{"n_layer": 12, "d_model": 256, "n_experts": 32, "experts_per_token": 2, "d_expert": 160, "d_shared_expert": 0, "activation": "swiglu", "moe_layers": [0, 2, 4, 6, 8, 10], "router_score": "sigmoid", "normalize_top_k": true, "routed_scale": 1.0, "balance_loss": 0.0021, "balance_bias": true, "init_std_router": 0.0144, "lr_router": 0.00201, "n_head": 4, "n_kv_head": 4, "head_dim": 64, "vocab_size": 16384, "norm": "rmsnorm", "norm_place": "pre", "norm_eps": 1e-05, "positions": "rope", "rope_base": 10000.0, "rope_fraction": 0.25, "qk_norm": false, "attn_scale": 0.125, "tie_embeddings": false, "parallel_block": false, "init": "normal", "init_std_qkv": 0.0416, "init_std_o": 0.00849, "init_std_up": 0.0416, "init_std_down": 0.006, "optimizer": "muon", "lr": 0.00788, "lr_mult_o": 1.18, "beta1": 0.9, "lr_head": 0.00429, "grad_clip": 2.0, "warmup_steps": 200, "schedule": "wsd", "decay_fraction": 0.661, "decay_shape": "sqrt", "final_lr_fraction": 0.1, "batch_tokens": [16384, 32768, 65536], "seq_len": 512, "doc_mask": true, "train_tokens": 273100000, "steps": 7873, "dataset": "wikipedia_en"}
Below are experts of layer 6 (counted from 0) of a mixture-of-experts language model. Rows are named router (the router's row for the expert), gate (a neuron's input weights, with its number), up (a neuron's input weights, with its number) and show model dimensions 0-255. Each number is 128 + 24 x the weight over its row's rms, rounded and kept within 0 to 255. Numbers have three digits each.
Before each expert's rows: a language model's description of what the expert responds to. This comes from a sample of Wikipedia text that the model never trained on.

# expert 25
It responds to: Nouns after the. Nouns and name words following the or a, mostly sports and places, e.g. the club, 2013 season, United States, New York.
router:113138142113114147147151152078156097142143081084123112102128093109079160157134128114145081133129118118142117149082132140114129031105124137143130152119168106169117125143103155127128145142139160127097140160089140117156141095136133144172130154113110126154177129127180110123129138145130104154135121137139086137129106114137142108129151097078115094158110097132121175130134145113108139139083126082109150111161123107145096178160106170150181115128121143126114104117125156161106101138109113114144156151126123135115130127087171155127132090106118137092131092150144144125129118145121152130127123134124147119144134084180134099109164103118110085123112125155111085129108131081166094133107137116137125145175106141138112174133105127101133102127147161142091137160138144143142196143144137
gate0:133136150154102133146127147107111113113163124153181156095130146156154124162133102142115146139145119134101115086154144162072092126155146133167128097112146158149137099118113119124146111134106153144131140109148088102143107125115158127126136123133152116156079150150100125099103081109158135121154134112165139124098149136117152120151111102131151102147160122122124112168133106100106142144172124139169116113138159108099132098139142115128133114081133165182150107131105138146164159118121124115118161079076122140121113177152092101143064157117150143122079140159121114115139131112126095166152108143133125144123132159097098114131157057131135073185113144168080116122109126130118087165134151105094164134144129099143104140148110099141097113140143142117162115092163111084137088138118126
up0:132105128105099123129121113063125056149177135148128134125136143165129128131148092122152125143134113131079139076125148143100103116152152131150125075118138135161115116104116115123139137101117145152139121140143108147148157122182152126143129106121123120126109108137133131130131114123147094135142142150119151126136122149145116116081125112130125138142147104091127108165112148116110116148205114138132115105120156111145119146170118114123125104096107166156135144145153131111166121110100105119090169080061145135114105156133104101137080129112141131132117158152119120131166138167136139156132105130158154147132142135128102138157160047180130058164105112166119137134115113126145091150124143143106167117153125158134104099136111079165065156128147096112144131114187165100142120149141143

# expert 17
It responds to: Institutional head nouns. Nouns ending a noun phrase about institutions, sport and politics, such as World War, council, referendum, Cup, season, election.
router:121142141154103178156110110144153133144114137077102081140159126148099137187116072121134102098143098165145094157099130115134135068124099138141118128142160129178143152133109156140114113139115136113128089155123132157162084124103144110113104179124135126103101142135117122137079128190141132108140126143114125139081114133153101118148139129073110106131113106081138124155070119099126126167094154105096147166118149097136105143135135156149102115124089167104106130131111136189145108138138127122149124113154138143113151131112186183130124114118133178091139111145108128134120165101121139142115104124109150113129110088111126103122136099068122121064131127144145113162106131120145130159094149104112122127167095139147134151142160121126157130151139133143116159147150117146102185123129133
gate0:105129108118153134072169128151100146144130123142143118141086134149120111117112160110126122096138108148110124170166158130161176178149183111143168110151163101182130152110128152134124129162098143149126141135152136158135124084104141136153136169142102108140151138162121136129157136102114094142140108117135135117118150108110124114134144119152073131117157114121117098103183083076117164161086150094116089093123120133130139149130113137130140120104126144079116110154144090128125050137133130186103119112121067111116157120160143108148128111156146151145157115083150114146125147132130158076148167149129161128170116092149115146116120139135120148130114096098077156100123101122113141125114150117127116128103107157119117102158136158158126127111140081104168121096109129119135114139174152
up0:100152142070152133150113155126139128073182120141132122099110111153163146110138083158123156169120136137157156103131098084100088112125108124139132166126089124103136137165122096151173148111135132129107141113120086150124123162128082122121140127118145142152162111103140155142074142111129150131117121143191118134165137159135145110111095145108121156126131144126117115109078159125139134112171106148107150167165131116165090108138144134119109127148097109151120172081116141109142161111094126093149136142141166149123125143109117164173132154134119139114098139111093130140153115097136136163134098128118139155153134138124102131081128121150113114152145131113171122102177165132150151137105082135146143139155153111117126178128142089093135137130095150166169176163134170172157135121109172

# expert 21
It responds to: Place names, infobox labels. Place-name words like States, York, London, California, South, plus infobox field labels like Location or Citizenship.
router:145150096147112154142121086111136114115112125103077087120126098115085146180126138122136113122152138129134150146079136114108107000117105104144118139125184096164112152119097122122136058128115176096105145118103133155138107138132151109081151173092128138150108133137145138119138146189122110153156127128099117131127133142150124121171143127081156090160125077103156140142123123085132129094112130106108154169164168106126107106127153145160152106137120129140123106124096138138085131144171126101130181124147140169102135116108124156162125116109132133115109106147118123136113117118115152141096129127133115111153120106126124096140164109085100115106126168161143089171129117126149111121112120100115119127146119127112118107128144124149132120116145132152129131101142124161132164114113124
gate26:131167129137139116128142109195134123138138158118097112158152133112122135162113104125144189113117175076154088106094119093096124086178133098117105118117115133142112160145127093126155142148141135116131124115103129122136127100113160159096144146137079128109142146169127167136140115148149168149117118108125139111122133086150121128131130151135152099165105113119155116087123140093108140122143135158155135209084130111129108089140148122187134117115118108148105110125137124143088082134101127155136140091151146155126191104169138131193132095149120154156098098144108136135168123116143119148115137117124156092089083159130128121142071114073174139092149103108120072098124087125126137108142104122154108119162132122115165140146135108128127114138134135151147088127141117131126122112118133
up26:124150125131116120119138143063127164111124073134137145111082149131135137114119156148115120101197131140114142099085134139111104156156151094106110141129105141080153170131147121122108153126152113115148101137121113148150135122107152137151103122144119159176112172153152137142109109149129125098145169086168216128158143154145151123144147086124142112130151163159103168112113129129110093127152162108178150119161087129109136133163118163117093166123159131131126116118174142121098134119148154107137139144102121119117113128113158140140117117168156101152119145127098122159153108147132137123122148179150113121123108147125125117112123149164120132143100122116153191114134092149133151157152123123091075113107122132064150117174108133103145086114096132132152089113171072130119131145137118